Weights of a small mixture-of-experts language model, trained from scratch on English Wikipedia.
Size: 14 layers, width 224, vocabulary 2144, 42.9M parameters.
Experts: 64 experts in each of 14 layers, 64 SwiGLU neurons an expert, 4 picks a token, a softmax router.
Training: a variant of Muon for the experts, 506M tokens, 3279 steps.
Below are experts of layer 8 (counted from 0) of a mixture-of-experts language model. Rows are named router (the router's row for the expert), gate (a neuron's input weights, with its number), up (a neuron's input weights, with its number), down (a neuron's output weights, with its number) and show model dimensions 0-223. Each number is 500 + 25 x the weight over its row's rms, rounded and kept within 0 to 999. Numbers have three digits each.
Before each expert's rows: a language model's description of what the expert responds to; "comes after" lists some tokens at least twice as common just before its tokens as in all text. This comes from a sample of Wikipedia text that the model never trained on. Tokens count by the router's weight.

# expert 4
Capital-letter word starts. First letter or piece of a word after a space, mostly capitals in tables, lists and codes, such as S, T, A, e(ast).
comes after: " |", "-", " the", "|", ":", " \""
router:505529499502514467542455479540502493508485532512460457526533509538574508482516514553512507512500488516448491496530463497503476540495512550531485526489520470509464506515548502453466518518502493519491437513462464492515487556527508511495471487510488502495480486508525470517483493517493506494463524506470498484470526474464525492495484490491513525530488431466556478530501522509470489513513492506476508519506526521510533525487473523506545514478484535465466475492453461522484505488469474496470514503518486503510513480487480502469494509488515507546479490541565520469475476512526456506501493553479510512498525523493491494555493522488492531549507503506543476494509505514544500509505
gate0:495542479511462508515515493485535476499453494514507478518558551486490501520500534522465501453505526515495529569509538483495531522487502505500533463495506484541447500524517529495514506420490504518516480562473521483497487535486537484499462514517490519489500486465531533512502502541486482487512572476492512486533503521485481499457500486508527453501519475490478535493528492494472490495532486475475495513503490533485511449490508492471504507531557522498530488502507496484474529547538498499510501530504470478502527526516484518481442512500532510523523498554499473506520472494493451466486493478479462487523512525472487511479485490512574497483507508524522498492512496544500552505516
up0:523517509507508537520488455488507417542508515508522512520482492468512478521496457533506495515566489456527498548500480437464499528526501473531471527512524472518439460475449474499490473511513511485512506465487471495513539468478467536507466490491489545476527476505510537517520487539484514515521479466481459481479479503503472517503524524490535518500511509501510480495525534482519551516528503545497508506484489474510466513545531519499508532487492512535518513501518510546493520521515485511499519508495488507518501494448531523547474497533518487519531531514490481495495495476449517506511490550450514529464457536504510502500508493515516466497518522488444515484544530489498522474496
down0:487524456481497495536513477500532524505461504506512484517502509460476504511499484504473511441508511482439560478509522499446468510473522486492537489480534555487514493479473491505497470495507527465486490489427507476496484500463528495510516548467537517528516526461553523525491513486503490486493508543500485493475505499490487535488516515545510483491512512492450478502535537507528479495499490523515504497478462466471527452486477531549444482460500467451465485505486504497533476498490510492496521506496523470498475492564505498499434474478515526535476489458489546521478477490476489479504507528510505493457485477497509535468492477482521509503500477539520481468485484523479460522463
gate1:457517498510466488523516489557501487494493539505538504508482554505461454484543496504488484458456563464463520500471521525486494473523496514513539513489493491514531476518441500493490470466484496487522490466490526494487461505543495476480517525502492533473510499514496502477536484509509462432500515502494497465554480503488524531495533536569437519524522450529478479469472501499518483513512528492505466515498524514483505497526532529549516509474496498449498481484462450473559452494524477519505512490532490496495498525472483476493511516497505556497502505513494505532503524525477518489503509508500552492536525530468516485496498463487509488512503475519522509517491480498525545523477
up1:407493499513490477506504482550489517484509503512513506548507525506493567477549523515483511464519463508483526513485467456539499482540483514537508532519499538549522531492487492486467520471517511499480502482479572499454480492493521476510520514500454519503433491488528502513495435468501510529478487468510472498517501497493525488491478520481528504506496470489521534503456534495487515518496528457500482508497513477507475523524496495526479504497447502491518517529485479514485499493509504503511502453534516501526521493512547476500497511536487489512572486507497512505516486485483472515498489511495495470535532461537501491503491505504550544512557528486545463522522504495487457474444
down1:536483476522517496486485524511493539536514463532515511464501499507533469521469535498513498541536479543449495489457495535508488524495478475510525481501550485557504502470501494507510527526524487519489438514520476474498498525534504512491501490505508536535495465501495482540519503504514487485501511478487490454472498474444456493518487445457419478523509471490542485458509498474495478504508487550465517526502493474514486489454435565515495511528497539492471523513501450530492478507530459514469476491471527521497505503472489481511526510464501504505506521512525495463467506517530477495474466495476504505468488504513501503517484552532528525523468491461508503518495461471514493524498
gate2:501511485468481546500519577500458487487506495497528471547493513556513498520506535491516577461516528533507512498494518491481475485532538513498453499468546507472481485490521505478503495499507508525540498503516517514501498501467460476500497497477499472462525465446512494502500495584491505527505514482490547510492508496500483496537503523514516543523466475505476478499517513519532466520509496477499481521495532512497539462538499480522473470482501532455558468502475454545487483517491483512483534540505504484497501519490480533479474521518505529539496525452489497502526497528494500480508485527513491500486473471519492562515494505484501471546493440521553506485486469499489494553495
up2:508480532486510474518521499479471520487488482480535511468503490479511501510463500496540474458499531509494520531506489476490520481498480506517495496532494524510532498511555480525554486488477498491493536472500499532476488477529474483465488504468503476497553521497453494500501472522456500519517506517514484473469540485478541515494477513533442470545504484512498461479506493487542492532479491524525496463499506472503481437478538525475496522500480526527481436517537493485496481477494417499515520501513520518492539473473500529486508526497461571503565469496491469496485502499515532494498473529525461464511475506476489505486504552528478507527521500483558533526518475519526461542495
down2:481517481496496488519489512441509511447499476517517449492531509499500468553459472503475523484553500515505532508512498448531480472477485531500505489489478540498503502478493502500528490475494457499513458535516548468492489530501463499531536507504531486502494508497488506497530557510497481495490533492494532466474484501471496499513445507503487503544521488497503533483447504530507490475517534512494476533503482470458527459519493477473498488502528531478479502559553526487550485520504522491467489499489517456523494518492504495470489502509523485471537518512495488518484475575477487448479548537513517500510438468520486450488507500502498495502515459474507480509504560519490453479525
gate3:484506494503537482504481479532436514463529536500464465479452537483500504517516480503438450493542483470544517492503504494543515526483544501503512527487543500452578489553473512502522508490486531480525481508501517502441545489468514497472479489513495485490520530475513458524520487487501528531538471496503493501478495474504522531519555536511518511484449520521485500494488533471493489499505513574494476532522476511479496531532554501520484491510532504476488509488509500540484486519483533496499518491491492495503463524516502510534529504500496501513499503481495545498513555556495496498489487498506509500475458504500431479478505499488449485503511561481489478517483504473490503526511
up3:487476510495495536492542538512485471493516499446520516490529494514509497472481526484535493533494472490482522567516509494508491523508479493525477519513502479527487489544517543509498519498499497502483489497537493468514488510528457522487516543487517490535553520498523497489474502519493482533467519525559474500495572555484504495488489499511505512535515524473488535487457487433520517480458499499554541497551468528480502491485465474508498518531480459519491507575510498529502527456540545473515501524474519473501522505485466523466508516497519498509543521461499494489550505493494478469525505474505478507547505502497538495508516519504426498464504481527469524486535489530509501491491
down3:528514489500490515524460531518518462508488503545514530523520490485543481459535512482496548474508505512474508496481502494511497483497500521517523489470508448510500484501523490531509488533507536538484451473544510516500501512504513529500496479487574502521524543449486491524488469476496531526506460488514462485478502477467532467574493506495465493505538501501496473496475473508494463491521495477509471506491520463533480507529475497467519501512441540526487477453487437534481505512482515504477556484501500517475546502489475491501522493510534514510466540523525511491499533518441469460439494497506510512505487488454539521503491460502472467503540493537521501509486468518460513474518
gate4:509453480495518483484452498508473505486472464497513469520523506534501485483482454554516518500522493503480527458485513501505486498502521536498508482505510508519506506528514534481525504466527514509472463472461478429493530512503530552502485486469564496458509532485530483475525536463509530493500469553482483529536493513475490544474485526484517518497521509526503495475510516460488504468483492517469509485447490487531531489498503509521469472462475485530473510515526525485530507475473452491507567560538530517528506503520522468507495515507492515510527481493474511548507481531462475487524498516497520501516492520480538465492453494544506478500481511469466498455470504547551496533483
up4:543470468514520498452498556518467472505489492485505472497500473476470513464483503507492514460482420499477472538480501511486450490512490505509492514480523501495520523554538505539535509478480528498459484539464503466479523463505480493470498488495502498484457536531468461476442547507490505537514503534499531491500516506456486527474492500480488511487541525468549486532480497500492517497487501497527491470514514522482485455472466486502509495464486485524467499426512567508485536462498475500510508502514501461511470503487498477490467535490504554485509479496527476504494461534484501434540470508499481481493512506504467481482490480526502477523531495477493502440493520495497508488474
down4:469525514505534515505434518522478495520513475522521500476499483567517517495514518489473487515539523519492512497485448516477480515485501526494532509505541499492479512476550529463504536551476535515483505532485486527493489502474510507479457489473536513497506496486468487454521480512475457515516478486495496472511482514524489466524508517525508463498473530490492443530492490495526475472528492477503506521509478469513545439527503482513500513504499520486489541485435536492514471466525438518540526492553520476498527496560469489527480467522513525517507490463486519492497500501501468523512532544503511557502506499461493525525536512520486539471491486461544495522483491522559496470497
gate5:549509475479500508472524497541490470504508518498495483530561507516489497479524525477471515494506499520482474479516503528503496523544513516516544531473540464460477478479475486498509495488508466469498481536523505479497508469496472530483472496540492482509454492435501488502499480508482494463503517500474520483542539498476437511526514478462530522462479527476505500488464470502516463471502528481518471500497569466495523528465480506517538489438506524530491485501500520486469525531512507469483462462535487469484480514526498490501532539467526495482543505499513536498495512570476501472512495564510476504457515518502463513490474506515500523478462503501512527479458493441491501469473
up5:511542494478475491496484477511475469543501519469513505477458447510521505525470501521489486452534532466472460493480518564540506512512504480430529487530500496488498537529479515528506534479522517517510474523510519514495474530484518544498479512519524488443505459492493518518465479500506489485524454516530480482534507487500463470490515508523535525501473504534503528501522442508462505527502493525492487471505483542499472491473507508527507503444501449516515502488508460535506531499510497511484521464490507486516519508486493556528469513493524503522544509491489510490502442538546536494450466477501477466500515530499521487523523501508494505496525507457495486556462444533507463499490
down5:537504520514516472489519523432504475500497525501513512518514532502533513533517511516535484517505525477546490507516444539476486495492532539492496509511494483533508520496500539535484541500435508483514517468518548463490525517517473499497522491511498507502482504500530482502487480437486509552502511537528512512519451546490504511490488490521522483548490493525493523540534469524498541490480476521498542459523450508515482515509477505493485491502528490515516541501509448508515515489527478489490517491509520479469473477474451509472511533495514544516513512472542480485481433514493489526490465513475474544539481502461510501502507489491488479515456520494534481525503456462423474467468
gate6:520512490480506520484476519502471555497514471481512478504440462501497481498525503513523473511520476533512527473488497534491497540506490499528450509492510486462501516502509496460544498547494498481446512502511504501500492533468497530478515485492511524476526481513503502453507497512506525528500478457523473508467488515485450517492490521484515483473431447492473523584475521528464515501453457507519517554498509538524507490493543504479451469479527527477499504514538515482515495543497521490469516521565478505480498498493489503464482526531543545497528487493488506525461532474514519505492526508543488482517481525486522464515462525508549502535463516499511520449496518504509525536518
up6:480506519459522495500516499543519478501482494455457538470517500508539488502500502458499560535487522484487491458501478537465482509519487471533517498483487489531442530498519467481444524495449514474499511478453482514478528498470491576550484469475509449498484527458513493457488495498477505500507519524485490482540490502495493518483518498545503512469477519528481528486463470487477499511542498465530503495453470509487467548508497493533481475480484498540482517485527506507454495537507504505497480488513486497501455508506479484557488526492491492471524485535500494547506517508525495558507524485507523498497464496501513565469516493504522515491504471514468452484491445492500468487472
down6:521445465462453488521528472500500511495484506514475498523484543471492519480509543475489479494473495500523484508456538528525519478459520503514481489489527483528461535509491483494516499472495476494452475432477508533495525520498472485509490498525518462500501502464502541503503535535488510534499503556505536471498515461485527528514520511509479506486514481507448492476522562479475478486521511497490490488506526480491465521530527476492498460521525484478529475479541502497504513489527500456507496514520492464479524540532508511452499516523501517480466456504474531468483454495529502517521537450511453543497505472501504492454560496478501536494480460511514473526521551492505519437502
gate7:456508491483535514494462494520485511526523495520541480498484514518525500537523474521521518532502527528500450488492464506514504515539475553539499455463561508504504476515460526466540498493480489543446490497515503477473455551474543539503565487516482502448522542488478481482504481493497507497494503499516496509521521488459502483507516555482502475451492520478535470460533522519488502532488519517501522515539480516497515483476532491524510493510525481457466474517478482481479464523489466487488482466471485487503466508473515480503490533520478488515473488493485501492509455585504497476514483490485493459538486473499479478486472520508491511527550526500501508489472481527500524540455
up7:484470511511475506501532444491499510525504477448549495475552491451477544481517528488485491512521470501531498512472490511523477490507515500489503507498507515459485519500480468456549525511498477520479515445504518507471506511464521523541534515513520492524472504475449452541487489499465498540471510471521503509493487500481489472513511460512486458543516525514520490531496476506546444530507502550435523528528487456531536514495473529490552477489454546503547474534501498492446482511481503506502474459536529484523481493514483518501493494505467532503511505465519515515470478511463503486514470466532508524488532525512470513509528521488489510495515498522464534485476491535498518470528
down7:474523486529487462492486516480525454506455530532476497502504486508477499460516541481501529508504485483512502479560489569508526542515485460471540502479451475511509485482506478484463494509526478493512510487486554447462464525504556506512490493502456445507493490479494475491453494454497479497510443541515514446492503483520465493504469467520556515488529501519490504517504459524505520507524509496495498525504494464512499515501509492486518508468516472548480529464496513533522505497492509510569511494521532528444505496514537529501515520524461502515466509511517508520533518520471507474500534513504516495460514502514512557542522484476531494492508499511514536485527465548474512498533
gate8:488494508479488511496529478510536514511519536471513534490522504504505516487518498517488516539481469531522472496468508512508525496499504550494525443531476509502505484509490474475491520488500455500583490477493459479508514474514490474508515498534495540486504494446505489516477512512520525472475513470532435469524441498492469462530489556494490508498500497492490484473506522470481511493507464497512486507491527537441480502443460490478499521504509481453495481480471518469514512519495543453490505518488553557528503539458560481490488493484482529495507510489483511485485462541463470507549505525486482510526470471548464515478493528541526467487532510510489521512482497538479466498473
up8:523489459500483505527536492491469502543533492465478511518547474464473469541464508476536525460511525448526492492488492483534527501474519499498482526499486480453467508531495463482493479511519490480486520518526485500500469481488532501512432466526534515513473498530491492545476453514498530554505499446505532490517484473523502456482513444478532522549534487452467515491501488501482507491526520480478499516473523474521491477522512514522543524498518494500539510480500506538500489489519507505481515512532483522546480487555488515495527474453545469464514491496528550518503475498528475515500481524512465535484484503472512461531493513504466518470514496525491493482471472522480527449539
down8:479496499476503490555471522490551511475452520514488490503466502487523485518476443519488512434487474530498479465486536498491469454505455504499533495516489518462485503498477468470497546504518512517468466469471484522476530498556490472500492471503489469521487515518518498469494459534517495526466477538472513525451512507493505454485525481446464533479520486531511514483443493533481501482498471502545501514539512486511522497492508509496543502499493462519465531525478489483492502500500484500504511523494495483476509510445556481505506477496505496496458437519459515495495505473504513490513488585487490468463517503492452510469469535483484491456471488498552510478494508504480505490507
gate9:514506536480481480446512483498498500496534535482490492496521475506525524480475538535480487475515498480492511515506509554556493502550481517494512459517516538479495538480507524460483477552466507482499475530467552488508501476472523527506494463462489554477523519465527523529503507477511517500518507486503553496491479517504500490484473557530524510514526472489480495504496460511458507504487503486486498478498469493539466487475489495468478456480525478483482457544499496534483521529504474537502473478517465513505491452503473502526498532474463510496448489463553474523495504480511448507521496507452496442470489462477484503499501464479483492513456468554491504503536482457510499536514
up9:449503499489465528472469484504524511531493538487495513496480493502471525520521522510523488527454506496497485492526484506518510516482526489536557518482492511470495487484474500489516522483478506467510469542488503491495457489469523491538503532507507481467507472461508459499481458492488459506517521464490519478459496510549515502512510503462472508509498470501491506542547527514485463486478472505563458575491476492526455529513515485533509508513527513482486480462528519485475526538514455519537492493528483509533479504489507546495482492515505532529476528470471520536479509489470506499501491537478513538525517489494402498494522510519547500482538492521488478446449474470505486499532
down9:480497499528504485515469477530496510526516522493448535492505522513512490538496524522541505526529484513476589452521499523500509507486548485496479501507506507492481530490514539480518466547523501507468454501496486514507535519470498498495520534479512504489526537498490474467462499482484508504496545522537523479493487476479507501479469472475515507538479496501527466530486468489471506484495469527517502455506517541515539487517525505489490551524499510477461536521534490488504480525504511533467419532523487537498517532457492508450486488523484493531491526500476483523454421559485489554483472497478507497511494509524482525540501494490486479513542493513507529532525503488501458529521
gate10:493476473537528490491514531495498533526499528501561483533493484499503498530503519517514526516484499514527494508454491474492488499448511505536505522481496459512529493439529470499489544493519478458477486499491514513480503489463481460519533515507543510535434500527475465534493479490520508519536483501464505468502475545487535499520460504501551526534525478494487510476456475520498532483476539524502463519517547453492494513544479485501514504502501492489494480516481515556559481485476497505487481480523494464531537520462518528538500465479481507512475517549482492476519497523484502472522472482511541533538506481450496449528534543461515484487499499476494494545456488486493509499503
up10:495487488490511477495513530570544479502535548492509533527547516497481486531498508492513525547490447474530473530487512492474539516487504515490507499529464501515546528475521550496483462483441531528498498524536524489494492474492533512498512483473541505525519496471466480535485546492495485490478505519561502489488497465490563502485463493515487519525510463501473513515510485479501484533474495504507480476487483559490495509442484476502496487514524465519499505516439509500462480482509501465498510515529474504500471511482517484471459483467482504505518467521497511526470467504507467466522526477478484493520502520484540507526506495485449515410517482477483467518484485513470464477465
down10:517510477484491510543487480487464515463478504511496525543492530443499523482520491519490492467546510517498527491545445516486479484494461496496510471479463471513494510499509521456476466487517474489493504536493467494507522523477521473506542473535525448491525517516454535478502528459484482470480493509509495481515495521476512458498467529524495485517467518500478546479510491467508487546534529489489518520514571468478524454492478492493500526521473498440540516524493498498571468497501490503509484511496519500488500490439517528480521479521496461538471494508536492480486504565551498467497547544477514474521497495518478520485522466486514508503512523479512557500480503478493496505458
gate11:489476507496499514510473524508506547507533514499518480518465483492506493516522471509516547487501478513490497486520552472471485534525479524464512507496539501531521514537482485480535467565495454521462487488493485528505539534507522437509511482483511519479518528489497499499498475466504497465499492486463484474487479487480525496530507526521494533505511525490540485520492477511528557560530449541501477522470479558518464516503484472461553489457508485469506529504496499536556460528492488514522485524476497521531523473497494462511471526518495519469475542507477525555515505451489528510525525509523508489524464514500512511575482491506515513535518522494465487482524517503548509496511
up11:513486501509479515502514518514524500506485464490513494497507518485534500498499507489522533490488508499514532472534470533495498523497517487510513482485496548495543478471528521455492493516517465518482499552443522507475491525484514550465545524473506521435477468480499497485532514526569496511489512495491543510475482509510473445529459478504495553525521491475451519476520478440530521514448498487480468524486489502513491528541493490511439488502494494514496462510498498479516472484493496500532504484503537473472482455485520445527495515530494523503500496494505508530586506515499497512446487481485512483497529521506498495560555487499534443499477516486507458460500504517476524525504
down11:514511497467455501530488507527553505534467485484481480483542537547521500503485528505477435541489512533512492505491529485488495516456506539486481490512452483425444513488548469517519483509475537466509464497514462475537537519481513488539534496488514505509506512514504505529533528492513455478520467467489487477489512458468505463498537484522508479551513442523520512489529507495526493501494478521521517520516500469527523543505468496500482506507511490511494481507516486501505458497511486520509498459488524499508493480482479498471518533492528472544508505440469512462520513500551502507517508496510480495464464523517499467478464524550526528437521477484496464510470498484473484495534
gate12:448497505542444519471526503480456510539494530453533494521523497485518497536471537496514543473502501539462526538518519508555459456514492535530477514494526507511481533526482491502530517474504528469523489529503501471504494459531495452521481520502483545487514480492483466513517455482526518493477517494516501474491489481501515482524469534496519489520498469455468524480499509508528535514506486516509534477497551534495514523473532486491458518455510487489525444476531516545476520456475455476476492538508469524521526519483535517519556473515525484467506491475476509505483504506479477459504489532493506512487519502472483499482507530542503464489516486506517508510466510487577519499487
up12:479505498499544485491513517514521445528483482530548502475507538491500538511522486489527468468508494517454527509525455500520499498485486489504485463522501531516524468513486504518506515466506489495485480548470478488493526494531515473465490538500497490498461451534466509495488514510458507496521541521487526517501420507501497503513540506484541499558516540482475509525487491518488464556557484510475479481524509523533528474504507495514474495486478484515514499459489526500504499465474476512505438511476496481532491456531450527460543547477466507524547505468494509501537526513556492486470519517487490531550464522506458515536499503532507490526508506540516516495482509502510489494547
down12:533507491530527456506498481492485498520547476450499501519485519455517511506516549479474532480501509492522497460488529495527520525469493535505497532488515497475505481511516497518504516514517457449512471487544497469515479497485519470487498508497510494501500500517504479508529525486518513570497508486515530456520557498476466466488484498567486474498471499509489487496524541569533510537474509539490512482488528470498509419539488494543516482496544446466516482493515511565519515517514517507491511496532504478540518490475550508478504520499467486535498481483500484524500489434515559478527526491536490506487501501501526493506455518495493522510546495493483555478500528497489502479472
gate13:515495477526479485530452547526472505536521541488505491521507493489493510527527473478520468470524520492515504521521508477524452545518471521515473486483496514487489501484521487518480503528505495476543509490510475504511509502511468508565494480504465521489465492560484482486486521467481486498547494514506511481506476473483470442472515493529489546486492493491510503497471485521493564501529492478516472506517447509489482418504535451539509472536526545462492515545468492495526460550552526499505475488476456459495498460513488493496510502517474521461489539483496480509489472494498499512454512509496460469528482502520508499497485530483478533494472533545482464505470499539452484476504
up13:517473500517499510468448512499529521489498495487529500471497525501472496531496497514536488529504473421507504497542534491511474498508498507410520478474459537508498449500522480516472502492484464477507478504512517472508509502543534509507503491484513473471495488529490499491510481530542497536484492511516514484491534505491502516497523473496489522492501539523498537545512476480506516486469469542488481513550540501503529471504511522535487492510490526476432522508500512500489488477516496471538480506474490456482530491516481505518457451487442453541534475510532479483506470495506506547525511448501490489496479545458547490494470482524513534506476506474444477521547528551486491474510
down13:497496516504514483501495490497499502518500528454498497488485436509518495493488495478501483508548488512528499479534533466480532498486477509449488472490477504494532517509496463445468471509524501442534475494531534537484510481491509447517460512504543489485523538514471526495465474530525533500477516524481496480558487532496518486478505501503541536492485527508481532500526499544558510496500519510504515539512477499432500504505506570508464527515465482499520476528502490509468530482503515502520537462497496487470533478541488473520507508499442478525502534487489487481480486503490494533458527522488488511518491551487498515541446506474526447465508466447504528490528497548529497497511
gate14:526498465477464535459510510546470480509499537498534514490520452459556499536488484472476513477475487482480504522480495487516519520498460475516551535490521524500534495530519537495506483544480515490505504547497467485500486484509522476533511493521530497448482546478477535526535476508503497500485497457502545483499530531489531462499570511519466496557465466462476497509524495530498531550540506508493488470491483526511495520481512476502483495510534511452477479462513508488528450520442492471494515504479513489493470501464498471489490473532504520496465499507454518515519492494525513492464516477482502525485432496518534498499486459466459512499522472522532466489512482488517511515474
up14:478521460503511518511524477512476447449539507493490518524490489524473553479496523481479462527478525487547524503450517531511543527519526515534543510526524530509490481507514502497451494510471532508482527511468519511501511487533503539434507516538458471485504523549529510509509510458530485502487487541476508502504539478502464522514544435525483524534512453507502470518506496513492487502510473475482509465473510508531499464497506513521528475523499475470503514522470519490516505507499500502532523511478515510498557526426553534513468457521511461523520509557510467468523485521447468515477506493507479526505516503510509494487492516493506553517489486472507472492513494488484525509475
down14:511513495539479491515510493490492466517498521507464520467504492486532491523516515507499537459451513504458513489496521550491457504506474492534502535470455506500502505503516493493518448512546473489450545469480507477466521485529542476548478486525514486499496486560513500521521525501500494502539461541485503485495475470485523507443479519469496503503528475557515527495514501537451481485520475519482487534493527443483502507503512536546539460482497467452537466529534489497462503544472500504504478506490492510513497489448500491508514509474475509488508479491516507526516484521488509518475496533461498488512525541535459477496522515516491456503431538483494518557474509470490522511522
gate15:525439485465475493464492555485476482489506512492491501454483510529499517481530495458502559507547476555489517465508476475511451462510528470505466476459488518516474478568527507460493508538495474515494544466531472495537547442497497494488485534495491526528495503486469524527487492456515475517467488506505525511486492502493536475482493497532479496504500508525481484533484513470488512479474475479509502512546455485513497514525484462498497510457549525503528493512456512522503502526476494464461508543541496513478503479535517530477495517496511490511487527553498502465537512512508452517518543500478492500467530503501467510493490541493511480527475485560488526496492506474496546486485
up15:444534461498520524510528476492469508473497509512549501497546464519518532497470496494527517517463510495451491494522468464518531467503505489497484497519493486516507504498511469527478527538513455481524519495526501490481488496504510497467513541510493526483532490478461509524516518480516518528428488490500458486503516515530510523501505507466536497499485483532500515482473501517503506499512504469494496514528533497494535513486538484476547495418487483514515472486509506492466484534524511462469546450519511547509528455459507506531497526501495546490509518545506513489529499476482477548498489469524515484518462507467457533478470489447458524522552524534463541513488538524483482524540
down15:512507490493515500524505517506527431480553498506484480506506506447468482473495498483496459497524461506484515449499492464501478470496506532530515494554491464504514519494518511500501525479493507517476514504524505445483475454534497518468523522465553442518512491466464474516558460427492521502454492524492517496520500479535479496529471472458529509465498482500533514469539505514461515483455505508523546514525491457502496495504548542498486484522512512502526505497504468527507490487524501511470507514465525482487497492503552526529520511509506513480493500456506500529497547495512485525513489529508538519523500431456483517482490499477516506490522526471485536486485518471526493439485
gate16:513503442476542512542548529499517507502516536441529510519497491494469514463505523501522440510455424494514455453476574522523491451504461496515493484478465482482519520524513488502525434428500526503527495495513510512488538484488490511481449485501480495518493497490487490505534486508488473500515507475498493465498502474490473499507523484505541522491487545512504473466498467523511467445508519526495502505493523520471485494499514479515495502482501475486472506501502517504508487505479475504511475461528483509530540505502495500475539508520480497504509469474499525485514470498491432471435554498514521492497517493480494477466486530462491513488548521517497494484492457533478549481481
up16:502459507472498491460534502451517529495498490468463529467515529510447497486469504506494524471510536457467486514521505519512475468518524443493459514495463522501501518484524467513535500513500507515515518485511480491491511466522486509484487516508493525470507490502484557550492538556483497491510530493520480456489503475480455481506507499500496488519436503475515512518503490482480497512511466477491501450485499537457519485449508477511485500476524487502520525509476530532526482504506522536479466501493514509506434496456509469481484522524473428531529463483510547515475468521551493492491488451541500527511513507534567499524523528505505481539505494492520462487465504485517457466482
down16:497529508519512484517520515546491516495490495528435476545531485500523498541504533511514495494518500507528512490501511525471498498474507505520519549508507485514525480489498531526472499461461535525529535506542511503540509498520508478520505541481501558486471544519523487520479484485513474532473486533493491507509501528474504518470502490516515498482535488547532498476512525500423563547517491538500514488493463433492521496501459489446501498520504478478497476479500510512472444464488472474470524481515501487504529493459521492494451505518502475522458480468468511538457484509465513539506492518512517508522511450525527502501520496512492484493511517437507570521519456497502525486477
gate17:502503507510498473495494477542465521506485489496469509504527503507457514511468510482532509511467468473472525519495540503457481510501501486511509524491455485536475508547507492504492485530505520469534494490509499462484500527478494533473455496553455482536443499523458513490532504510497480513520452540493477480506528519506482485505542511488510527545509517546503519477502489511515483513473506497493499509520540494489495530525516473481520508517531548490452528514448501478502503495522492471523470429508495510489530546505491491518488456469488464509506512513501506515536516527488561489479466483485499484521539498493570462534467487463519544524468493446541558470485487532487497463530
up17:509489521495519502512500514487493514466487529516495478493502483470492498456519509471503522513481501450523495475499491525502470510540470527525519534483515531511469487484480524487496472504481499555489487529520493506518506468489495545552479529553493475511498516532469498497523476476495461481524477504474562525473480503506503453527515453490524486542500519461518435501465523464474481464494459492513573486507460467519515492550481509545518449532523507498480507478524493480481529501510485476470462469500516493505439458518536515486484492508482518490483498482472518505481534488492534519480521547465520527464501493528472518496479458511475474523533434484484487508523479536480506485465
down17:524474468486491504479514476502441518520479500515533456509507453466507485485510512452491492507458486501516533519505506499488523458520477500504481499488553553523514497503477524508481507465458482440542550494532544507494468451518478483515476451469465523537495481532471507530466488552515492472514467535516481493490494504525501507507512501532522504479473525507492522454507498514531507460500489490479485469508488478494475487491539531513476510474486488523536484485510480510507512493483495512562506488504507523461512519540529516464539492503471534473512527518490541507526484497522473508472510495506500509504477510486457440573507491519517483505512510487445560476488478454508492525549
gate18:469537496462492526488496483518492517481514501562497477523514464475519471528516477520507498509495461466505467514521509492490475513502489511503517514543455467538466509500504512465501501460487519509509486521513490474482443494498543509569488470455477507459492511473481533474528479488516458461512479459511533525480509515516488533494507471464483489507514489493477503469531533492468475495503530481495521513466532479483493474566477468452532504479526491495515492501514466500487481500479509538491506457499503500488505522536532524482498480508466518513471497553458497507484462524465507527457492515502488508471523522494498467477479464521536463552455531517514542491486527541564549518515
up18:477511507426525467508492461518523526505493492501464476497500575470467495509492492536520523509530517504503454512510547499535460485538519529534504532507472504485506465528503514465496530492506510510509498496501482505535495508487452505515467484500522546500475479486529503487503536435507433538501534497484486458480510543481496496519564461469503467511508512453489542465520460479490542490459529529512483490463497492467497496500495494515496526495480492500503479511512483491489457497518498478541501497530540526456524524549503537542526503504524495529519511515481493498442500461473531525506475520494502477500477527498498483469497533510518445501489526465462499483502468479504480522485
down18:488484478452547520545490486441509469481503508509527507491505501488533496480490507463461493464493538484523495454489518457513505536518517497506450508489508517505496494520471498478484519504468503498453470484473525506485465512531484495523446485492506493570495495466517473509516503501489475507489483503477491440465498516479474493479486466510460456501484517487464490519495494473542478505505452526493469542495497495478528492517463474510510513495508473514470495522499506507514506460468475488491565490488521490496521473539480482510494539497478489529495554466502507435534543526534435502477542545522502524458514493506488466517518491496515465531507491481490454524571486469497509502482
gate19:492513537494513551508475470531508509459483499481472519483534499523499510513486554459486479557526495498538525493513435493470532509523471490521528551520462534544518445516481494516495517479522487464534499500481478534487480497514492468495536457455503524480458527500499521487501496497531563520462493522486530511503478511516505525475495462495476508509473515503511491479546465505458517507508492478514496476463514483518458492499526525521507500509495501462500506463485512489569465508506492517523494497582492517470496541501501496523443513478470538476512496474497460517539466493477526506480498482506481512485514549502475519518465489489479482530520522474487489462496485496448497464512
up19:479534497507534471517511476464520507501499564478504497482517490467473537534516486512542505438502504486527520508509502490481524515488481506505516500485518488489516503517534497476507494478520502492447434470477538507486484510562512474500516465491489507495485514525510459470493539512498513485499485483523507513491523446513510521524480469492514463461492524505498481488479534478543491522513542455507550542523473513483493527466513515518446524510471489533472486518484514475546548539540437478497498453510472520483471497454477514530514521494442459507481472486505519519520511527521493509492486460522496500494440453499479493477480532475455519495503526487509492492469516483454536475496
down19:546481468552503492481500472490491533494537435484521498485481503471520530475503532536516454524544507500539466441513517482473526481480459473484480499493524531488480499512487526545491460469474532530488464491446510517534503463509499495527572529484479522463501493441477518452512494479476517487559512501511504518484511505512511485520515525536486521489524501467497481488502482425491497475509469501492515490519523487545503525519487491498469524521508530512500545504521528503477468486545486436491513522506499514476462543492495455490466500468507503488519543489514492487498563508510519525493519491487519502497498458474521520490496490500553488497516529491486520498493495469529507527487